Below are experts of layer 7 (counted from 0) of a mixture-of-experts language model. Rows are named router (the router's row for the expert), gate (a neuron's input weights, with its number), up (a neuron's input weights, with its number), down (a neuron's output weights, with its number) and show model dimensions 96-191. Each number is 500 + 40 x the weight over its row's rms, rounded and kept within 0 to 999. Numbers have three digits each.
After each expert's rows: a language model's description of what the expert responds to. This comes from a sample of Wikipedia text that the model never trained on.

# expert 8
router:506461490452481552589449526512418570577543508561493467510487500441571434530542481474504526464492549514559512461517559522529501572505509431526487482491557558511410509519489443467488522461448508543563512456531473570520535515569578454544564535577526546500456466494531463523534472433540536437
gate3:548498497540466529517567527493443508520468503447457516501505568499539450504514409557440494531521479506513551451506498553464527510481490468475490549549503470436448577402483539535398550491509480496492451528537511466454456487515483552492508570483465537569525418450496453527450543525479512543
up3:476422472517508545423383524470512434497514561496486457565589448488535524472562509471517452492472475507425485531544490439580504555532498437449482516509533510533488455472536567467496463491461540520501487594524519511480550486537484525479484466509532490493551497478459493501556507523515477468
down3:541408464473616538503463511460503482492468500489529534537510464532561503495533477472451502511471516520525566412438501552451455505542448500560503518577537483509547473486464495444596535435540468588534426549518467530514509546504484540531548527445478508518476512527483486500501508463501447453
It responds to: Space before numbers. Bare space tokens and currency signs just before a number, in infoboxes and tables, such as Complement: 600, Boeing 737, £, $.

# expert 44
router:429536521474494527519546525500479560530516531474478475471528439500551487485418428533448489474483534500484508465474468465417444535421469496514480518486441506489521513554504463539454508517442530526588475478417405462556479496425481488511488484480529430522503521479508543550509497504553477475
gate0:487471446498493472530564483536525499457504479460553478469534567451420548520523550492516416609409566471475461474528524556522483559499477536490450487555547457583503456548522507507465507543528534465581517447459471506481454477514491516522432507499510510488535544494502506492475499490529408493
up0:488493484512579465451488431496476496541463525538413520518550472514482518484489476554559552562504539482530564423533556455528500455531532473456471451455479469522489560477493466490519464484506489534531487429528433557497434543531529488495552507480504563544420465483514520482553493443499486463
down0:519483568444463597489513522532500452610528436455563492544440600469488523600583483583459497466515425457489509504482552498459489533504513514487549493550452551553543444483451513487543542510508526486444524504539531514542495459433545548475529495501472517450488498530610528520520508543451505488
It responds to: Capital letter name starts. A lone capital letter beginning a name or word split into pieces, as in L in Lasker, T in Tegin, SWA.

# expert 63
router:579533520501500558474511510555482501460454446489564512495485514482529443506584494469568456526499437467481519568521523557535452424561490495497521539486490514394527469516570467469482508537539475531479542526528505524479490466438556553492531494537542426520461437557510447417518529495470460609
gate0:497504406493513490514468524515516500499509497478519504457484474505512482526530500467514465532509467481516477430476493575499479453556587477516450564454481498533471585428531522488446420541382513525485536540489492516544543502459468544421464483478531448487501527507501426514451504505446452546
up0:489459541487474529507464470471419535446562544477489458466430417589556474499421476522544561457440513494519460463503526520511503528452488508425509512514508452488485540462487456488515530511505501571443538491490452423524473533551505461517495593458453527491520502555542481511488467504505479496
down0:486516461504474504456520427502456493499494531526536517499454506558482487443560553412483465466517458509493485577451510478569504474571560523447536496477499506475434425502488459513544489536469442503493480527481462433504492522535401496585552495491524519464498572539585522469547571539551539512
It responds to: Music and media vocabulary. Music, film and broadcast nouns, especially in album personnel credits and reviews, such as vocals, guitar, music, television, soundtrack.

# expert 15
router:506455573552472468582520539493477523536484511513551557506466478516535569504496519505447408532479408507545491490498533393448509538521586458505520519477498525458518411462566464543530514527525438428451464582465466543544472588555526507505531432533510541489542459479526477507477520530487468581
gate0:565504588441574472540485492486540503530464455506492453522490505531546438475463544449512477496445421482481472468473485506428444553486509475497488512522439472422515501528477543490522483474504445459533602520508506464530492413521567453501485526534461453500455484461563557461524478461463504500
up0:571510431528471547397498474499478470498486505506580500450477496538445504469470493474553541502446461521510450502487431574538500510471524522493475524518557447569513514514501435514474558543549537491419471424467475481500488558547539513518467489572374494521395487507455451478529473491536494486
down0:470518484496491582454466502476477477553497505497547487503532571536465462527499457552527541499530479534505476542510541587481528503488475519480555457514555564559558486467500520494562514465502541505498513550526458553491476501514472527501520411471409503524503511513523539496527457468484510472
It responds to: Paragraph breaks and headings. Double line breaks after sentence-ending periods, before == section headings == or new article titles, plus opening quote marks.

# expert 40
router:552491430490457468502454518502528518547500513457443555514474480523485483495590504525424467439503499508527491467548489504499513522526507462544540519543525545465494507475528473511468410429500473389496490524518556484426548501492484567446467455435532436575479547520453477443461484468478438503
gate0:452470516512504491473492489466558489499508482475452486521411532520446528510413447602442394585503512574436532459504549487400467535493428537433466478529470499451520536566435461505453491541490487501474521515454542473491545444461572498538519496527554468520463493530449546501499508470512569442
up0:487536545495513539476496492505524470506486501507493441493475451480536443571542450585543405543465520479511476473542559548468415475465507557428481482507484496440463456414421444468560530478470505479512434526517523500452543494462486517531504479521575436483500466481555526455456478563495602526
down0:478533456460518543532534504431488504406530486544511519522508512523506489511452508513455490506492481531568534425563516477430444552509519578417594520514542543454496457469462551559549468621508483567485551497495545454445549535423558500562542433532550475548454497516496543518509447479539519459
It responds to: Clause and list commas. Commas, often after closing quotes or brackets, ending a name or list item before and, which, who, as in Turkey, and.

# expert 16
router:487415525415406522515502534501433575552472464577488468478461447440522436461533505491476527470478555468493536493492469529522480580499464480485434517480504558536454502521485463465440511441487528530479523441525498533533494478564547428552588457522487519522506443468516475493525475478493505461
gate0:473473482529479514475483510513505479445444493412613523464544490600427500459494465464583440504540438493474538546558490471513495386528523536445491484500442533519458410583573506507479545473537492538454488518472500469487474522489463562515552454457471487464514509476505543494422495471534518417
up0:578505536550467492500470445525543536578590467475478526482506410537456507507479502515513479517500450545545474506551474486523494494460505480506434468500499397511463412489495476480413513457528490530457481521452488632560521503555464488485481497474457595532499495544507537574461494501491548516
down0:565525486486507465453496545516426556455457440522502480483576513489470484531492506493521475555569472539425550521487500525471461523548545532473570492543451450502548530578454517538446498566532492505462469456485478525561506509452497520504485550512489379487479447489480472502541534493513522455
It responds to: Commas after years. Commas and clause boundaries after a year or number in citations and lists, such as 1993, s. 289, plus coordinate suffixes °E.

# expert 30
router:431458531494469469548480516471456531494440542500525503501486497481521455455475501556541469505478450527511505511484537434531487544549523524438475467452554498546459462500445452570418547542463477479483553570509442463571477534519518480520525436552451546469522519504551475417500536457477520482
gate0:542468501493425536494492485429529465547523551563519503511580532572526472476464491429517465547544501507488561494498509494490502430549488599488506503464452452466456494527591439481520509470544461534515557484485465486495551575477511462565516433538516483497457501503447479503448578464505467501
up0:498518486441479507496535524520493535534524475407495470476445456429448482507467512568439485496507386585540440547520503506536504503539438522454523521522448511573582475554498503515502552473535404455486527458497509459434510444560520480452531500439508450515494496475508558506548498460410530474
down0:535558474402481557427501523485475534553555401466489446520489529543484566588545532393484520470486530469470455526464499535534547513465480536504489494548514472488528515515481493535487560485467504551518414478544515497493515537526485555457533557477487464551496465513565503532543439442523487435
It responds to: Paragraph and section breaks. Double line breaks after a sentence, a table's closing pipe or a heading, and the == heading marks that follow.

# expert 24
router:486519474473462519587541480596527529571613480470423477521513468502466524519474519451425562467512531533516490558425492514512438478529525464468527489474486527537510541499510530428561512423504542532517505437502493464547505541534526484445523518514412441492489508594505524542467557544460504503
gate0:535504524490516421515437542502464514471477538489474545499493524510478524542489457499500481579462454511504515598534545462547556501446543593446559524497487484526454460471533428470543492450508487533519472520525503487533459547455500519529523454504500499535506495565505414532474524570468529481
up0:505451517495489423510519519466528577509514508474509520495515483446555500462522501477519427559569493550568554527472486455553575472558454505574493461501548491484573584467488508548552454506518490517556530501480469456435478446446517500513422466512494573517468504497555558521517520546483452526
down0:542449466531497450461529522476554521534518429417556514501506549504473532477592443503413514526551502501609526524498492564537498464547540550543518455502547484458521471493480469436521523500521505471528493482496579523541581606505492511536530540548516448492570548510482550475489552483516468448
It responds to: Office succession table pipes. Pipe separators in politician succession boxes and election result tables, e.g. after "Succeeded by Robert Wright |", plus titles like Deputy, Member.

# expert 39
router:492497434499474482444460455438532557510533538494559525459459528504497522521579458484452564458539472477560502521439522535533532434474479439471519498516514533569515536525511473477458564539471530476434516557477464464454492554504523527425537539462506449523494450576539520459437527502450493489
gate0:481491532462459525509510556560492550526522469518463431468450472561479460485347462519491470536518484578527557517479541555460512484531470518450486407539448491499534531556513492449491490474456489591502522491479480481494501462493480549549499476537574518491503480566528510454453544547489473490
up0:449529552510417417464487535482421473504460510589561512514458547630586547483439486520518482488424520485466491520532532486525491511495489444429525423463461542465431451512475488524474536486488558538437487510542522484493541474491564488575528542563478558532498502480534503484458518514534468525
down0:463501561496567480564510573485559504476514493434524488466558467467448443514542429399472485574577497475507513469470542533438513391522528524510515498489596487560457482558493478526508523545506476451465464503466547484596469561445466464502474544474490493517453479488518518494521388505447423511
It responds to: Attribution prepositions. Prepositions linking a work or person to its maker or relation, mostly "by", also "with", "of", "Preceded", e.g. "Lithography by".

# expert 10
router:457436507406432542552472533490451548550530460515522449533471432445544469482529510475507513462446554521530530470492523531530494561513473466485447475495558551553454503523482462480441520461468557535525486471487478508539483464548567454581577445519453533517477459483537469489524501479486544454
gate0:433560514592482537505438458550575512569522467501479458518509519558487551484490504479450478470470514532479433579496462405562511448525506478479512577534516531445479458508506499533495468411483527471528533564508490470479458533563482478532481542433512464530459521479461583553473497428601476475
up0:577490541508525482501499507482504470476487561466473494548529572463520492516464517469518542505516474479462479468533501486505547454564534516490477520474566490569555482465503464463494466447575535445423577516499494537460478441519530441493455539573496492562600552439509586511543476525506466461
down0:462562526463472482575527467520438537502488540527484500464548539497496509529460474478551524576510444444422494559488482503561506502528522568505526520471535485488501541418514491496488543583431451499551452398456546534562550520496518519471506468480507449527449503512466470555410426506454496566
It responds to: Biography intros and connectives. The word born in opening biography brackets, table-row separators after stats, and linking words such as of, in, connecting, née.

# expert 27
router:571517496438487468527490473575496539484479524531492483516618489505545471530497475461530488530468498504497494581516521475531487417472544519437442468544481505506502490527511520505540497465566516439477451468547530569431485475512512477543495544549456444472479496504513475519458559631496499493
gate0:470532527483517505606474501532517574531498511469353515514585482511525477477444474507513529518504444479469449481466498451533474466487424481446439525483544491515501529539493439498531455572588556501582530539402540476496520462459487537520481550532489512479522475478516512503454468583537493506
up0:446516557387452461497450538443512550439452493529515487501496458547483521505468479492555554565506494531480500530584507471479501516552516537582484499474558501388502537517488519517446474547502469493466496563472524484492505454527545479447517462462513513461537467504466482519530509374503540579
down0:503494405543517503576515494537559537536540484517460460513573539527503466483459509500486509484488474470521448482382537443533478413444466475448474469520531464536468502489501544445570482518551521524539494462483461540479472505532484517605463561533548468491456452506528471490436495597486443458
It responds to: Capitalized name modifiers. Capitalized adjectives or nouns beginning proper names of organizations, events and titles, such as Air, Red, Super, Food, Special.

# expert 45
router:461445496444448476565515580539515547558503478530570519554436459466470433535457459491483549486434542572562546440524488558500496516498534480478437468546512546507492593467512456502459485502506499452513491533486459490569489473501578447500524472515468494471451459460532467430535498463464555433
gate0:512398488546451489527488509409528439500459484473502484529457507478513454516547486541438510594517445494480487461461465464528525529454471533416545562496515523506382403427493489480515538625544484490427474500526530484523549456470489515489489488506494494522450467484609502533508497577483535460
up0:462580508497600515543588473507424486457451433459502564588529533508486530542498497474473500468562427518546515477603566529471503497531495592532438460499435515492492464455457510465511459447481503556528515521475497536486546563504568443533527477531428479500444518469532518542484498529476522449
down0:530482501509532475441497509550517565477503487514455506498551458464433507531525499511444454456507469555483523451508492520594487512546519471487497475606491444468456493508456437487486512462532486499491403484526498423482490452516521522459469588530518509530505521518500503510529533564472538503
It responds to: Signs in election tables. Plus and minus signs and spaces before change figures in election result tables, like "+5.5", "−42.6", plus dashes in scores.

# expert 32
router:554462498519489498498473535465473422536572530529533510526522462418484420581472464457519512502537476471499515484432468505493407493519517543517467434520497502461435493522386501472482537462455539475526484537483491614559473457468501565544486504454425517459470577490490494515495545532449505518
gate0:525519455536472579500548539476479565536536533497533464469542549490541440491479477508451504468538515537524546492492504471521390526581443512506531534472512445524487533433523459451509559481477487495476493513449574463543516452490451518521512561455543502497533553559473512534530534483512416545
up0:528470571453508532516501515554485478426511534519525501506502497556427542428540513452503482508538519449488496578457506480468456515444437528515477463543467485508544470512509520541512468510452514520482469506557440527428469469525489508502494397560429466538496472514571475488571424563535553537
down0:507541483503480562450489558518476502509537477562445530480463584511465366494432453507451524529557512505469509509458520458496444604507507492552436536511486503520506531496541453556453495485519504522444514526561472573494500523563581514499492486517540466564534509435519366561498476486453474463
It responds to: Foreign-name inner pieces. Consonant-heavy pieces inside foreign place names and surnames, such as g in Wijgmaal and Bjørgvin, ru in Karlsruher, ric.

# expert 18
router:489502504535489502596520430469533462465534515534496512530507469536415466520515500538505534506484428554434582473476441532445531533551500501565502453515479528485495511527509462427550573526549487431549440440445518484570506517503513432576549523456458500502439512505554594524565543471495471463
gate0:538504505537507531475454540514531405493472488529527508367501447484487539526483448552460540390520475513475485541452486483490450453480479568494567478445473499495471483459537467523506517470500585469489511543486483467504515543455524461551536496458509491500449519528523540466472481520511416575
up0:573513527551498489555519556504473550465463459542528554472462501540497482573591519401484499504444524469460481538490520563490480458535507501491446515529443465515515479536484481538494466451556522564550504524525437472416519428536503602515383481523499468424503448473556587495483493523553516445
down0:472492498477477462539532511494497542474470596471444489495534507514489528503444525539504516460513565581523486564504495472530500473518484514519564536514540525486453456599476524491536428525489469478469534482562462566554574414465520498494534501519448441475503460518487543537430385494490494484
It responds to: Mid-word name pieces. Short word-internal pieces like am, at, h, um inside foreign personal and place names after a capital, e.g. St-am-ina, J-um-agulov.

# expert 46
router:513474488525462475482516491511564521401436567451572466520473548480478425494542488520540514555504491581391490538569541559524505492539486566531501448468447518406592489490478446531480494512578486447488476522560546506549550526538510558509532535529575540488465569439555489503531525451514552576
gate0:500536485474448486528484508451559535452451528508493454546517583524500567494556521481495501476481499506550577503401568469481518553569558484540518527576493531480517526431497496490497514468621452500458524575488474539488418572521524468533468500546517534529532469486491479503528471552489471496
up0:508476552490504535433477448497534457457523458523542532540429553470473506532500509477490486471438525556501469469507511534488544466519444536495443424554494532458450488470544524526560508552453528501459477519491606501548546468500532459478487595524543491515536489502547563498518450534538561502
down0:487463466446530535419473536424453517479437497459537482470484511502488487508448465460516489527517529482496494483536493485500509440533511500439612544506525507471491493431599463495564525511505419454432461519493426491520487487531545515499472439490491486498504428562556560473458470531505563526
It responds to: Concrete modifier nouns. Ordinary nouns after a or an, often body parts, colours or sports terms, such as knee injury, purple mask, stolen bases.

# expert 20
router:591454495497476471552552543516545497526533511519522520477518466490517528485555487535519544465522454533530442458565448541472477490451563518515461520513483566527455514530490587498459538434444531544457516502577520500468513462462427465556507530527543521511502560504556476449547526476473537521
gate0:574517424467569520541506481515470509473522451463512457526518579492510513578542579566479502508498440476467469465552489466469459536509456457469563539514430495551516421477548538546516475542515497487574502478543504462471490545436434480502499525564538535450540456512521413566462534580483444462
up0:487433471548500537534483575536529476450490516578479485478540564464514485411530593469464496471500493531475509469539522470517516462527508550539401480488475511482470451504502542551521534472526478477543470524496569459475578539472507489499493510454567475498470542507521466591562485450457491550
down0:520497425456491517461481539458432471508511449515560508558464479484573519450503589471514531488508543566488477436512453561448514504541510507538499458481461499509456504490461521515533529411497514480491556567518522465436548487484587404502530511474446555484490549481410481551489531476475508516
It responds to: Dates: months and commas. Month names and the comma after the day in full dates, as in June 8, 1933, born 7 December, Died: January 14.

# expert 41
router:523568494503522461458428472477558497472487555571468468529504485565493483480483510479531551500540507521496432525534505491523479506538535494542485500443512485573503521473524557458409449548536489502475487535512552467544442505489493436429487517476545546570557490524440499533502507499589505558
gate0:522448484495497491510472395499553579533452497491522521547529494466537519405497507491484547535455490523529563565465472466465510493498516513476471499507500486522478438532474537529458472452438522450464434479485450565510547431536479427559519443455456511469426505518483527506537500491485482548
up0:453484506464522533563499535450562465533531496478449495550499498521517503511502482471526493464540423412533529510492548488433474442437508477509552555573465523494457534558554525560416466511495476520434469458494436474531592468510524468511437471527503458440454487468474485462490462517423465420
down0:458496529490477585408513556442522446474535468520520506404496478522446484504455550522436532487462515523523462452511489521536546492510502588535452453483588524418531446490486526505457544455521541485500498535467496508496470490544483572471519557478473406544474471516450510533493522555546541438
It responds to: Transitive verbs and prepositions. Verbs and verb endings taking objects in narrative text, like took, gave, overthrow, rescind, plus prepositions to, for, about, against.

# expert 35
router:443489525464476539534513474477455543558531479514495430510484485463570481499546523473490474459447529469513531470503567515548530546471503480524419466508570557547416519531513470553428542490457512535519449432450495505537518449511587440497532451527434525526503492512540520537506460488465537496
gate3:450496520566478514502457450476487467428394570500461569558572473497515518450553470531472455464499531525502517460517458455548464522539582465442531505508518549468560486476529465423475508482510519557547474519493519550468523469465533479489451500523381448519514503442471516531525461483542498495
up3:499450570459517451492402539502553421479495502534518541514475505471516499474522514424518519453533504553496468550456486485538493489440601483531521406509472429485518504526445481493521497481437530472432544491488507469486517521526497561454521526444525497453533536456553499462493528515476524512
down3:448424551435457487539462491522461497476454486496502507510507459451490501475454520528546443488486513491465454482512506528537483460520528549458522452520508536551486562442430458517543465509407501498463488527503483518529493501532473492424516433546461528515486459526438470426501445458528497467
It responds to: Closing parentheses in lists. Closing parentheses after years in discography chronology boxes, like (2012), empty table cells, and list words such as Succeeded, both, others.

# expert 23
router:513469582438494519503514465498436515544546446527476403519498508522504502497535500476535517536434489478475484537570459532399536564468470452553452471521441570507472495475515476532430527474483492561497543443503475523583510493469473506520495470465512538458500544410607534491547461467475530522
gate0:532549505509518455555474480484523439483539515512521510410483506568503558527480533485485492459434487503497542526531467493449513463441545531583557491478434463554450549512576524475531472483471491402480521486527558507523515513529555430479461504476524422455537466462566524489503554507511471446
up0:562628499488502543555509522532485530534453463563491485501481474461491500519522513447462465518515480472516571423480452530506534515562457544490576488504516503514479467470408435511536481494496527388523500507498541534469547538528472530508519550504405400474429470593430515531492531544434445525
down0:549481489467488497469607514557434498434522467471461431528491497480493453504510456462390464445477547528504509473519446450487479532477512451540514510566468520436510555509426443523479448477451520519457509527561490511467531557473477537534520518532468535540447531517460454467509528531446504426
It responds to: Time period nouns. Nouns for time units and months after prepositions or the, such as year, week, day, late, March, May, summer.

# expert 52
router:458417490431448542610499535495455552544504448474549448577471454484572464522543461473446556532426476557487537502510554542501430591508434461457459477451550540562523546520527493456477528490474586571532508494480481514540479488543551472560549452503474515527540498435513466479534455509464539470
gate0:511484488544491483477490567550548522551538474520520503476501516462502497507501484525462509540426507488482517532526544506528482445465432498477539510449384455456498495579554482547428467465389475498529453509536411578488526470509559471416453573492542471507525493502526536573445472524456447511
up0:492425467487562480497533530439458529547432486482493503505545527443457443443530486452552472531481518503428555552570479469583513427521516462524455467480451422461484501515508495517451508478468465548560518520520556498439501562468502506452473491435496469460482482481501553540459499489470490565
down0:476501506493474509449548485526484508514421492473491409423494521506526473501582478494444463456515557530512496561472512493491476581494497476500484435524577591518515469544419444544502483465567542496508595490457507523548516517550498517469508497504508526506492494485508549505429512507492515561
It responds to: Table cell pipes. Pipe separators between cells in sports statistics and career tables, also semicolons and colons in season-by-season listings like 2014–15; TFF.

# expert 58
router:423507502560467440503535487460468495485476488423514486528526434463504506538475520552545428533509543516429450421467438514448489534556526489557526481516476572423487477524559484595535498578518536517581485484477468548538497533467440480528561454543574540466531551439523474543519549515539485503
gate0:542457493564548531502490477475499549490511498524533496460530476575481507467549485519520513509483470486525471530499489502389465427580474588516565480532509487443538498565496421477459471497539514458396565430470437552523507455508483527511467457505540535457525470524495503581558499513506497447
up0:483460462490455417586571559497528548489489579451570530471473477540450584520529483495551487487501429442529458513464476505472482558506565469465485515492549448476494528461446558461571503547497523480515493506431475419520519538429506478430553542512496455463494491457508483511477473525485513493
down0:485539485463539486474528475509551522528498438538478481511545479511535481533495437471452509458489493462454525492549461497511485596455497487460512500631490521451519489482529517453485481523456501480507488594520451523575483455462518539498467512531518485555478515435531557428462464492511518466
It responds to: Capital initials in tables. Single capital or short letter pieces starting words, especially standings headers W, D, L, t, and name starts like St, M.

# expert 5
router:525551543549421524550471479495490524496481509512566488575454493449531438499502559512466510520530519534444483559526452556547487505554472433503558486535549500527445554511473481520542502562488516520559533485512510524454434562505536465439534512521552496525438543430567437532514451507522525562
gate3:495478524527473473531478611570505515560537476539566449486489495499466544573540492484486473452577544511503562503525501493555504513521509536479522540527460531582494468470503495522433479509509523484466454501489479488504383552493457505524516453510510449507550500453478468493485464494475464514
up3:485477486470498561444420492521550525514498490525525509465537437462486486491515510531482520526498481473529450409454519528440483532489574419481498518497444494427544527472463551471554444481549537510535511524469470572506447490518515449519495482498496439452492556520592493455526522490542471509
down3:540437491496473533431462574500461434425496524458470511534483502528489489522525498517474475468441436524509470505547564486522439487489521496492489558579561406435479556499495490444493519467535509471498502494475457538491471408522534539421532478455462480585487441493543446512466528463534507528
It responds to: Sports table numbers. Space before a number in pipe-delimited sports statistics tables, such as appearances and goals columns, plus currency and plus/minus signs.

# expert 53
router:422469485506492493449554481526487463414444494501507498430472498502438556525507472538457481409473483467514508498436571465559471449480483528582540582530509430438445463558444534492511459545443502449451520563472512525483516494516476539414421477483484473519576495516472495538549524459508455486
gate0:495446484480546484508522520537516513471581547454464456542543423496435510430479519475538564486525497477546523500539558528458505498505560513537439452494519478493463489434516512480533481537569498586530491487429551417543472529556441546447503468520458465468491478443503441445451486553552526459
up0:489517464452455467508468509518474501550484456495495491549536502444441500512476528474476455517525482572465512468552473506537482551445533509493499463497525527509440515567440456599472482528467466523540475572458478458578466425490476492531451535431497459479435491509461527534489557525460570462
down0:505536493430507501562451476463509518504460588490521518568485502437527626463531538536511564474507538472546523500573542473525510453467460485434481540454481427510470565497518494479442475521516519418520499480534542489547491491582479503482533443493544526544470492518450409535462483502469515497
It responds to: Copula and linking verbs. Forms of be and linking verbs like was, is, be, became, remained, and "as" after serve, usually before a predicate.

# expert 19
router:486573462472509549440443503518588493488525562491481520525487556568488520592505479447493467518528400436417523517467524510470457468531475524530473507515485451557521557469492572541499439547455478490505551501510528442437477548482535493454486515459574451509505551514478553532539513485460449514
gate0:479459460485504535544545514509509464475468504431449472463482593547518463509489533447480469528530511492511469497499602386509516499534501464522497521529523468613540461455455549459512558452468474507547520514503577551486493430442457523490468602492471523518569470506443470490538451447405547516
up0:533496533475498455439467466477505451538445415455491529510519510524464451555529517518532467496414467491502474507503571506507466508439509534482491540541483467483491458516440546487470518456446377465462515522392498540499559542440432454433463526436505502509592499478531457481432449463443507456
down0:476508475527612528528513504461507529502462496442476528529427479542489472484534555494488445457524506506504471459492498463519539552530436510516454459533423422583465555470461547487480490447436397488457523482556514510459437480456452555537468536502560491434488480459467502516522503531436469464
It responds to: And/or coordinators. Coordinating and, or, & joining nouns or clauses, plus biography verbs like studied, attended, joined, married, in life and career narratives.

# expert 13
router:549506467518554436464449522507483468502490528511515527532457445518504548419421499489454527516555434445483566486564483512439519516463546455488468544543545458586494509520530490583500502524532540489464537544545454506511466462492535491414530498540521481476507496462497515541443515467485419462
gate0:493467520439494472591516463414574473519502459525517476488518463539484526535502520496545524516483452533486451516560506528457532444536537529525479483433559481477513487542587454528470539470540534471488492559466509523489452534485511480418577510485532542505515584473479497522510564533544560405
up0:501493418578457472451507594473467510465590510534479491547503501538507503450466442539490586482428516495549503503451517532488509554488514468507444508412500492488521470494459529424508477503488435425488461492535526531531515547386508475464494524456529540496430492521437497498563414446506489539
down0:485488492576520482544504478489504530539453489564563520402486468510562431527491520561506457594446476527493540502519478503481502509514503564479433445548499431493471468500486474576481551405524447490521503521534495528487513515492475481488501451563437447522531571432525447453510556564538571519
It responds to: Of-type prepositions. The preposition of after nouns like one, part, Houses, Lords, plus among, between, regarding and for linking a noun to its complement.

# expert 31
router:554464505478476461476514460561556448441486511535487491461543478472377526468509452578456496546490443487505523479476496506486510476489470476527525514439450408447496537456459518407509483516578570452491472481484462449471562502515424536510410566541432492504502500555555516485481511493554541564
gate0:517530481535487497454586508512460502522481539504500516522456538489394545540545413465491508490449549541499519507471520488484583496495465504583464529495391417500469582503508467519510489477517493577537476548433508470537497496486492484503510553468430437492423549588509463511453464472498477502
up0:572501515494507490532563529451537520508427504436536545501536561584569494480552505475447444479470509533471476493522522517472551447540391458509486481529442593478535569458456531452442583519524497524491512510515440515526510443606425454544540427475549441521448475470519547487526442505528541543
down0:478482512547484485523457566499546480509495459505504489474455487523511526486502466541474538547544486474480558526482462472484538451480504519506430524538475457454459492502482446467471486501501516493587537464503506433494549479530422442478578543484503451481509515508593500477510469512489509509
It responds to: Mid-word letter pieces. Short vowel-containing fragments inside a word after its opening consonants, such as Bh-air-ava, Cl-air, pl-aus-ible, furn-ish-ings.

# expert 36
router:530419460475461552485483550457448569556588471531493490477456464471527448502495541473481462455516528521569520520476568512540451559564501450458465545464578498526463464536440464512501535399467523513550483530485533493516482540507476476570521516587515516534521545461503416482577471469424548490
gate0:458531473540527466459395462524482505512544396457401531571487508526470471488498453489507468511481556503469550537447522542465470525462545513442532503451390535469528509550526531511578586562524518512481488508489453449502482484451445543443478514487479466501510454452481500477476507539466460540
up0:408497503604492549468608518521468566522490572518535522471478500526505483471513537486468452556494453502510481479488533486482426510526509549482477520508531612477506461591533481528491503494549557576532502497544428465465414487561558441514508524496574550456481528489563505483515461566496536527
down0:536558533468475554521508551516470525494477488490570524502535481512462488473576541480486566468482535553497524550512577519516521583529485500444554533415497484533472515476523537497553486514478563480526377367575539584519515510450521515441553505470497524568487482489507491392576507507535466449
It responds to: Proper-noun word pieces. Middle pieces of names and learned words before a suffix, e.g. Sim-ps-ons, Bur-kina Faso, Single-ton, bacter, Olymp.

# expert 34
router:501494500366422578589500466453513499556516501518543480523487458463568421484509523510520518450460489522522555491504521528500444517554475455472439476479555529514449520506494458473451516441467509504508466458516467488576478435515558473570537469533411519524473496534520443542536511515462568466
gate0:530562422501520575547503524510489464497446519522477530502475558501598531480540508539525463571481424539525509487588490501526514478441522454494506510436429533452538500523523438476552524535525445444482538539505495478495495527432499508509597504470497502513505557489449506530553501473569466528
up0:485532448513482513564534439468541434475427499449451505480588571414505511507496507490454512492483461536504513478532454498524568466517478442437538487429460487503560537532544540514493472449485488522429449476542528518531454469485479468553549480523486462589493535516512504579497434470441473476
down0:542500540468521523464509500595514454541477504496495509525429469474486456480509488502586497519481511510515543528505491481498495504484453522461438568488587599555475562504489443488451518541514497546472517527557465494461531521503452506415482440439530484492495453601479500460447445485506507474
It responds to: Word-ending compound pieces. Second halves of compounds and word endings, especially -up in heads-up, stand-up, runners-up, plus pieces like ase, oke, major.

# expert 26
router:501504552585465545533507467487508490531547451546517476506484462542555580547462552517509542553502473505502450487496473521465520538419424453481551482567498524412494495475515540526539545464469486526514570469507532536507537596505427459531481533532490505537472437562460540433561463457494463482
gate0:510494539495500501439431458514533461501440487531533493459478515520487539532444547561469486602493517501497509562495524469471505538512455440387475524443526470448562493500552565540578498528527441513512418485448454463439490454546504529457532480428523484487528450543465416485494516536546525501
up0:544492562469545488469499558478440433494501449534518598506543565523487566578575484493494503520504486467470513518533577531449522489506451497525515544480550492489468489478556535465507531533484566420441468455482499482461481468524535595474556578550547512483594484541421430487586447480459508569
down0:485456591491507503430467529440449517535495510540544483505504494485508504449494537482480461546471534483472470459517516479556496408479512463464487516603536499451516456499514434489473474504518487543438412544522452545504508453486509457385473497471453453490517460506564466548566457519497519536
It responds to: Year first digits. First three-digit piece of a four-digit year, such as 201, 199, 182, in dates, ranges and citations.

# expert 7
router:540463488486485473534531551482482524457479463430540553504550511506533551565555553461493536486488504441525481502511477461442481527569488465469483556498493529563495509465521567471480528521499491472486527490474511522532564455458537579430461536592469544550574605505564535493538522422489524548
gate0:518504439512525505549499492511496473496509469511432535466549509563579440430539490519404490495527542533475503481475501540482448490484558513474557516539477480566489547455447541527563494501550523519420452526442475469521458572553444467459520506490467581518452436486499495480460585439441435502
up0:430458519438535554506464476467468473495529531487527469475534561477521509457522483556539451510533547556563543523502521504482524519469558490524455481503476525471505496527446437508497538530518502484508439485494575480474478453491485477490551484560476515499608509495595556509398582529498511523
down0:483466441576513489528511518504505380483524485490487511555512545497536481494495530512476525585508508533461499561475522539520526486481464534499506507528497475481475435464527468502564583497496507419488456464523468494499510502536509461443539464547485460483587507446489493411490482624438555508
It responds to: In/on/at prepositions. Place, time and circumstance prepositions, mostly in, on, at, during, often opening a sentence, e.g. In May, on 15 December, in severe cases.

# expert 37
router:509519440495489422516479509476449501553547539523497439530450447534489453534473449529536499553489466537501533542494532469568538560545454581424507494477556537491530510487511457539518486466492544568514467468543524534484429506506536523452537507590435503515459465481481457489493487581586464540
gate0:561495538544468448513464442451532462464530533485536450546539503563481515459475494522505482526487486483494475553510477529475537480536438667460434421533492489526494552486511426518559491471507432570464448466485443537519483470536573475415508543482509493490440532506521472526499464512557452489
up0:452496564399551524499498482503536516526501441401507462463477495455521500497499497517474468530506491461469471484544478512477458406470539548451426509508457605470487486564412518471514529564541469468519485428553524474525496467441495496482564543479527555481541545586561506555536495483485497532
down0:561470537473479523505447459477450437482492454463421485443496541476531539520455546477548502548518518542527537530487490512443441520455442476520471502510564479442471479522492443497484518452495535534459461492574481444446492436529483569538524606542490519455546514541441503490543559511514535547
It responds to: Sport names, leagues. Sport and league words in sports biographies and tables, such as football, basketball, Hockey, NFL, Biathlon, often before team or League.

# expert 50
router:427464492480457458550497491476490498521488499451488462384452480601429586510469547559500454447497565451548525504447538544419540512488487482421451506500520442520487583506482452509522449532461508520522535521474469374512480482515527496523465484558528473489539532452520527448446504506515522540
gate0:496483498514491510459487452468462418478543491484579455470485581564460585468545441517483514507558480598537537530463531477460532470556521476535520523509460496541523509528508457450489516486495482480465465458541551481445528454470533577505468530521567537389505487486543511488504517413478519497
up0:557532481557545527545540453582443522497467563523509475469520496473498427491511535476507571494514577460471450446518483615512482466583509448444561500497513530446574466570492437474490503499536535545447461492564496556455536520524467468504465518500454489513556431622482511511594517527503496485
down0:442498531592515506489546474557449430450520547523502492540529480512529443599443470500489455459528503478479544530508484540442477442513544459456489527546565479507555537488437501483506460516489495491526498538472452528447548528550511511568565500525478486510496532552445523546486503532476424535
It responds to: Word starts after articles. Word-initial pieces after the, a or and, chiefly As in Aspen and Asylum, plus most, more, as, In.